Below are experts of layer 2 (counted from 0) of a mixture-of-experts language model. Rows are named router (the router's row for the expert) and show model dimensions 0-223. Each number is 500 + 50 x the weight over its row's rms, rounded and kept within 0 to 999. Numbers have three digits each.
After each expert's rows: "comes after" lists some tokens at least twice as common just before its tokens as in all text; "raises" lists some tokens whose logits its average output raises strongly, later layers aside. This comes from a sample of Wikipedia text that the model never trained on. Tokens count by the router's weight.

# expert 106
router:410469552504473480476460592462500506549515582417521463446422425509475522563436534505513446498475608518450481558567434506467565531469466552553588486480529465490580447539450522543449491492478451432563542535491532595443439459534470417438484437514533542520471538482462511497458575428545582543538442549513380437449516420403553421432563487421552491525447523453452493489497539497506506592476456442550523500411434539562481446525565545500582396495502512407542472467431388499545480510434603516446474447534456446421440502528523472414458565547428556417480467487501494555529517449421465460508558508483519441499564458484431485516600552525489421496543452499524443462509566519403580456548
comes after: "-", "|", " non", " Al", " self", "year"
raises: "-", "head", "si", "on", "ins"

# expert 109
router:470483550525492502471464496521475436531519452500596503483512540562428484478529553426459513491441470552616458416490668447559495469560535473495568468527528480536358512472471546537528515463509535584514543477479434524561491452528482484516500402587474498508493486467480419576428504595485464504491537508503527419554523456445547549502461575490562543501518491455497543526398491505494434440488556542443503454508428513489513494443479497515427537435530506412497602499535570431567499479493536539509550486430534419412559440563440478476597380480420491381457557474472520469410460617483436415412437468425489543435487514454507448549499613483551395472532496518476474541575543501492441433524
comes after: " of", " in", " to", " for", " on", " at"
raises: " first", " same", " second"

# expert 114
router:440460434475528496491469515504501522546424551568470504540525528451563511418494450543482469378476504544513329556529429536422526476429441482576489479534417496482418454512456443506516571460462450471505492449380521440393489480430489515429639452503488528584450549551536570420516499532616442524557439464537449426515541464562542514530508464557506506506429439445505441470598501439513499542438397491502505494510537489496409435507582523540495500510492458572554450519395450540499422550451610475507532449531442540549477474486549498542458462532449568529542469409587428453492525458557484417506539538551480499504462399490458476427543477440459522458532510495525565520474514537389556488452
comes after: " a", " the", " and", " The", " to", " t"
raises: "s", "ch", "ches", "ac", "chin", "man"

# expert 118
router:508429553462475558551477442456545513567449499453495445522467450422562481539472464546462445461504557520467503507604429508471435494575593502507428512494398532475553489501467533492501518465378483449521516450517530460463489497478466485559447553474473499492461514572554539491493421491460510475521517514516473469554562428483503421512528495480571428514477466436534475452412576599432471607581498553460497444563604382512507585548578499547506472510534553466554502516504475566419537600537557557436470430570435498446462616462410506388465552472451436557615487499487468486512527521466549495472526563530581528436509383488418454610611471406519482502519508533405444470507547481507492467433
comes after: " the", " |", " The", "^", ":", " "
raises: "enz", "ally", "ex", "urs", "él"

# expert 113
router:410457494441461387464521504460518470369512544532569502452447498536568510543418449534526469504551594517507370615456532500475507452498569502409439565433458483528451516480537472459506540501579505616475365490525443493480543403537536521557482569494613416476464506426553486516497567478560473480498403513464513475581543447520548417482532496473481479447471499430461490416506503410430487496540429530488478469538524555532529456508536552450530432381458447506461588474522471358460532516508508489458512465532440393453553544519480456478538555543504615464532528489583478430523492501483494506541482539512552563549471580559528496536562583428492499512576446520494573498554514586504559463490
comes after: " |", " (", "–", ".", ";", ":"
raises: ",", ".", "–", " in", "-", " and"

# expert 83
router:547456504467502569494500462513511473584446442450515427528464475479530449550450493562460508491508539526464433566557453509480461513521554481477388521473449573540536507514426474499474480425398491516575509462474546487445572502408463483518476510456518455477423490488504529503509442436526611502543476483528449415581541444499546451506554513435612432508468424467482513474460582578460542555558507558490524504557566389494457586630540492548474447549495561509503471514512419518451526574562581531399520436543432480425457548520463485338425536523515500528563507532472510524515548497474484437514532605581575499523560422446407538629600483436535524516462411520464489433544513466446584454455
comes after: "-", "–", " (", " \"", ".", "\n\n"
raises: ".", "B", "/", "ire", "ine", "-"

# expert 67
router:533506509487583461590460425560533555439467504462492587554545479515434465442522468352537485506526461517450516454481483471665469569439428445498557514460572452516477505550528475531432442544432493479416422512544490477562494557467493519446496521523498488528526453483602464561500472496437550475502465465504472489511451608502478454502496463550457442552493518567513595468495540568516483421498503447605487596566521450487558547388534458452473599555517548469372516501448574532475473468432400533480500605512538458515525515515424553581469450439501523582521462431525479545535524513491593583472488509406544508459565449554477449504495579568519344496449575527454518517509430483545492462507
comes after: " the", ".", " in", ",", " In", " and"
raises: " the", ",", " a", " that", " in", " it"

# expert 111
router:599496493488453456500501426616501558453484478549442557504449553554564509445492531461470587376505542512450534483470439491570522521407449552497465554419465468508504459501483492496516469520592461501563413487442451427458456403386484487483543538502545447468471494437558566413507429483592536508474523479462409520437467584454482449508539603513411477483485533630582515541555538488446573551487530568486505571521477553432440485519566472515511451466458480540494435516465524539520463519464499497497598580517418446519555469482520497497514533417533553530457484394549469521529530484475603548560516549465535495459461501440512426394463540576503572395501545555559575471426445455488561613451
comes after: " a", " the", " his", " and", " in", " took"
raises: " of", " in", " to", " and", "-", ","

# expert 93
router:387575449491353589431465448513506492451519551485514554484512510390542517572471508525449474427356515507470445543396493454422485532540431458473476386501368474426523511485497473495510531441465506463482528500398465516471509455420479480556518448472435553582437486575585485447572464457514435548449507526460373518532449497523507444538477512507487597563521517484515457523454489533471614459587480470479439527498572527498535492555590566516521513540492512539427472551439466518428529508519511494572444590508452544518439559455616438473556443501550529564486462488530489503564550558459526503472535488561582498485465543519383555474465469463474473472383509538505486476502447587558559545489
comes after: " the", " The", " a", "The", " his", " this"
raises: ",", " in", " by", " for", " (", " of"

# expert 122
router:538450508479509551526481456477546571543465476507499482486478475453600474470430494593477449481520534497449470532584416489447440513525541498529389516496408532441517497486422514465492501453380518480537547484470496479479521539458416468544422511429513493506429471507524527470505430484494573496520485508513475383552541451550507443523556515427581446493437441475475521465452568540407535580539484565460465495567594455557502637594548508504479473534560539504500451517476468554446571580515543528385478442619470466432424558468463512408430543456503455549587474532539485531501561462449529442461521604526606485439516385408453495603597428417567513478504443469472522436513553462492508468434
comes after: " |", "–", "-", "|", ";", " ("
raises: " her", " herself", " she", " pursue"

# expert 95
router:518445517499498574510511435481556521567482490484526440522467431443570513481432517574499479454532556514446496557597393451478480514550512490544390522442378541448540525515475535476488486468403491459512575504433502480465495525494415480503452504460528419464458513516508536502533474451480592469570496505519477435570496464524530441495578495431576418496443460503474470449449584515418524538572472540508453493513588414557485586553566481530473450542484560502495458561510416561421576576518589546382494410591466490460455549448459528384467547517528455571593498514523472542507530473469508435496505600562572527497549373416380490607557451438560532504460458489453522437512549490484556451462
comes after: ",", ".", " |", "|", ":", " •"
raises: "ston", "self", "yard", "ty", "aur", "outh"

# expert 87
router:458458485481532514507567516479460542544481511506506554473597483455432529509488551543673528502552424493571445603458575456470615491542529552439438389462446527475554556589492550449469579511507449604554548549480561517545431481534460466520505512399460587521453541533460436493529414476541449499491550559544427480474518440513403496498506485447581516534570614462452430485518493484466539468571558591564442419392526409506504459456481514526519481503496536416601454459573413466559583523497518523464530534485422426486445454475516448466544502479542465437539551537514461567515507449492524551508459531545547586466480492482491492520553501461511552403546520463508477438613453461468492527606
comes after: "=", " =", "\n\n", "\"", ")", "s"
raises: "\"", "=", "\n\n", "wh", "ional", "The"

# expert 89
router:447494571486504552499510423478545527555444528465508489472438452394613545469479467551494465379432552510477464568492498473475502486543541479437485562444400556503555470548506517464500520527410572477538494474452559522452497441451452490552447538464486472554482489546576536475495476531513524572523497538534500450594537439525501395492580468481580392474444409425491449501432531499433493471564429565488510457583561469544520586517616528519508509561541578415501461533515460528460574541545571514407443436591495437454447565396426458438504556494496480554619482519524430545574550473412538448493526599555542533494551426451397466580574470457544516507499431460515511466521548542473557471498
comes after: " the", ":", " |", " The", "N", "The"
raises: "age", "ind", "oir", "aut", "ander", "ec"

# expert 121
router:464541482455410588512513417509488545467504464517554432506446484450572514510422483531475480479552582499501418588577514466492521516562535463465407527421432519479487486464471518492436521449421520504517471541433540481442525489451451555537438543559528426471394493473509517445492453421494581457543445458500461381581504440532521478468542501447529458443420460514496470400536546516411462592553471584524503472576597526483456607616530468470505464546504596476451530536503391520417569530519558489407500465574469468472473464422557501361395539562550492464555466542494479549502511483532483434539498582511520568574559415486440513602577490447524488510508418506510510529576490454506545436504
comes after: ".", " |", ",", "–", " (", ":"
raises: ".", " the", "3"

# expert 80
router:490697456518523465439478503569524481355509524507477556612513410486415494469540562352538502557491401536586479476470586437560495534441464468435511454463593507519510411510469495458498465605528452513483465515532471475581569517492490453471505526574600478473539492428506465544489463546490474543392467410541485578493463526551557433521469477520442508484498551520510568548474436521558544515502489582507492482565549447556501519436443420392573558554516556519395475552532503381465514501538547529526515511525513455544448485449489469524460426495532461567474495491551550591607499460494483541476490510456515569496517542468521493475474495492361447470502452515527474567432440524577454511499
comes after: ",", "s", " However", "\"", " time", " said"
raises: " it", " they", " he", " the", " she", " there"

# expert 99
router:439490496483485531481496436523487590497487485504490558537475481498555543492548484464486386407574561472441441564488471481481526507553414553403409420517514445519512486550453411501529446380426490538487452446467553531442544540406488519518458498445543489526414468527456518492487447488511577482562452550494486458620513501529543589466498493516447583487411458509494506495502587536435420558506513510433471514532678405462506520535574433523409550515459514454493492508563418492475538524410488555433504531485499527513396527371474530550452482556521504546416521524600522493548500496576581526458447516490607390506487477453422505517567435443463567538451413471506542530530507412528554473474
comes after: ".", "\n\n", "\n", "-", ",", " |"
raises: "light", "umin", "unc", "eat", "ado", "rest"

# expert 100
router:487545463509468537495493518551555484366467576519538520489493412471459470487506581425506482477521562501484467552476517507512519521534439472371519536411450496433546473595515484497523526520494611488442462574472467521484500475471468500592498480446534477442485512599589425478533493485545524487441484512457412521474452513551580498549452463504551416412524460612548598516536515495493492507415485523546475563514545456490500561496542450508375583614413488559557475597448476540456542526420496546481548556578503540607501501403414386594448539458534480548379486475572493512529503516471427595536510511498479538471493438552554494492426521445436529453455469538480556533404440462470437414534
comes after: ",", ".", " the", " that", " his", " as"
raises: " in", ",", " with", " is", " was", "."

# expert 119
router:539461505509483570554475469477538512567418513493525484512446471448569528465441463570472467457527555492462479559607433463473438535552574475522415524488411512448501528482446531468498491476415536496532549498439512469481494547487440458521441507462494479487405502514528562476521457445496530476540484486529459430524534406528510451516586509420566434515431440475488473453472564565418538549558506565501465455545589403521483636552547526558531438568532557492522456497527444560475560567548580531407501410598471470438452553481479501356445558513528462595574447522515473524504537494455509432489511604543572516454535386401413478590586438411575535503427479507448509423526534455470552465445
comes after: "|", " |", " /", " 18", " he", " there"
raises: "Population", "Sources", " Source", "by", " •"

# expert 64
router:497478485458452538522503519539507490533537594466521496515447469478549493577540560566482438477558590550504515565548485467587566524524526412575470542554496499445537519541550399457484435506487505547550532466543545480469532439475561445491422481546514505548457521419422527455479493543572448368493545577475528459452450468399523431552535582432524501436498418478490447443559522522443503530465424510416494537448548474523429498468525454493463473406506607386571439549475565561493489479443546478499471561565473559381501508542486609475516510465508446438498533541429502560492543576476544578592533503471499477616618394425441507566518515562561455527456411441475519481544512452513447417557
comes after: " the", " a", " and", " to", " of", " \""
raises: "ne", "se", "st", "s", "ste", "c"

# expert 76
router:448531515450452570457605507517559514433474475484501431552570518451562583451503481494439525429466532494556484506578364499551520527395563500562563575548367496490518468544585420563510497501431479492558525496566534478480598488463550558477473439486440438491451499514517467426396577508538458509529570550575555563531481479524530475583458550559418494590505468517608470441522512526529506556449440455426474533522537433492440454466469407528460546470467465457467437495434503537439515501406535468529438463448426461474515528475421601469460454480534614517482604513443451506403517499503567532553501516454539455579510457530586419429552513539490524459527527482540558474426510444502558454432
comes after: " the", " to", " a", " and", " an", " was"
raises: "y", "i", "ris", "ail", "o", "us"

# expert 82
router:550491434513472510526574571487461456501504395470556484413571504475520562448496463469463488381454559495484481476419586433454499537542448587435509461513585507473421589566489598491465498463573486461548534504446464432515441451443431430460581434483428461593440494441472525391472509530441519546500569502470585495491502483540500582493419456480468532435399516482411479553518553451504523523578433466514525576493526608474525464417444474481545503602556592558530454506468494526527504513417584565529523547432434501503504611551424576461584496515483530534396479553532528535466493555468475518489532517533479428514453559589495532483586603569502525475527549505542495441431482548563486470519
comes after: "-", "\n", "Personal", " Party", " Country", " Kingdom"
raises: ":", " /", " to", " for", " as", " in"

# expert 94
router:575450500503464554453581448467456524549527513524496542470444495430515489486488537540502481455485502525473470515517577533421478465602502483531458552570512520545475520489438487488511529488475438525449476491434492540531446353446474500490525512451449429570451538484461471617574467431498434533564474525469456462595521462543526545486540449496410487508463534501425465411346414468557552510466511554489528525415438515628475497458550587508511508540540485521571521442496563525556479516522495534512505499401480429484586567531512423462451521513520551438514574524541438444539474466513538436546555440548406464557519413524449573458538618464569590572439479549457620499569529642472418510535
comes after: "|", "\n", " United", " No", " US", " Albums"
raises: "s", " in", " (", ",", " and", " of"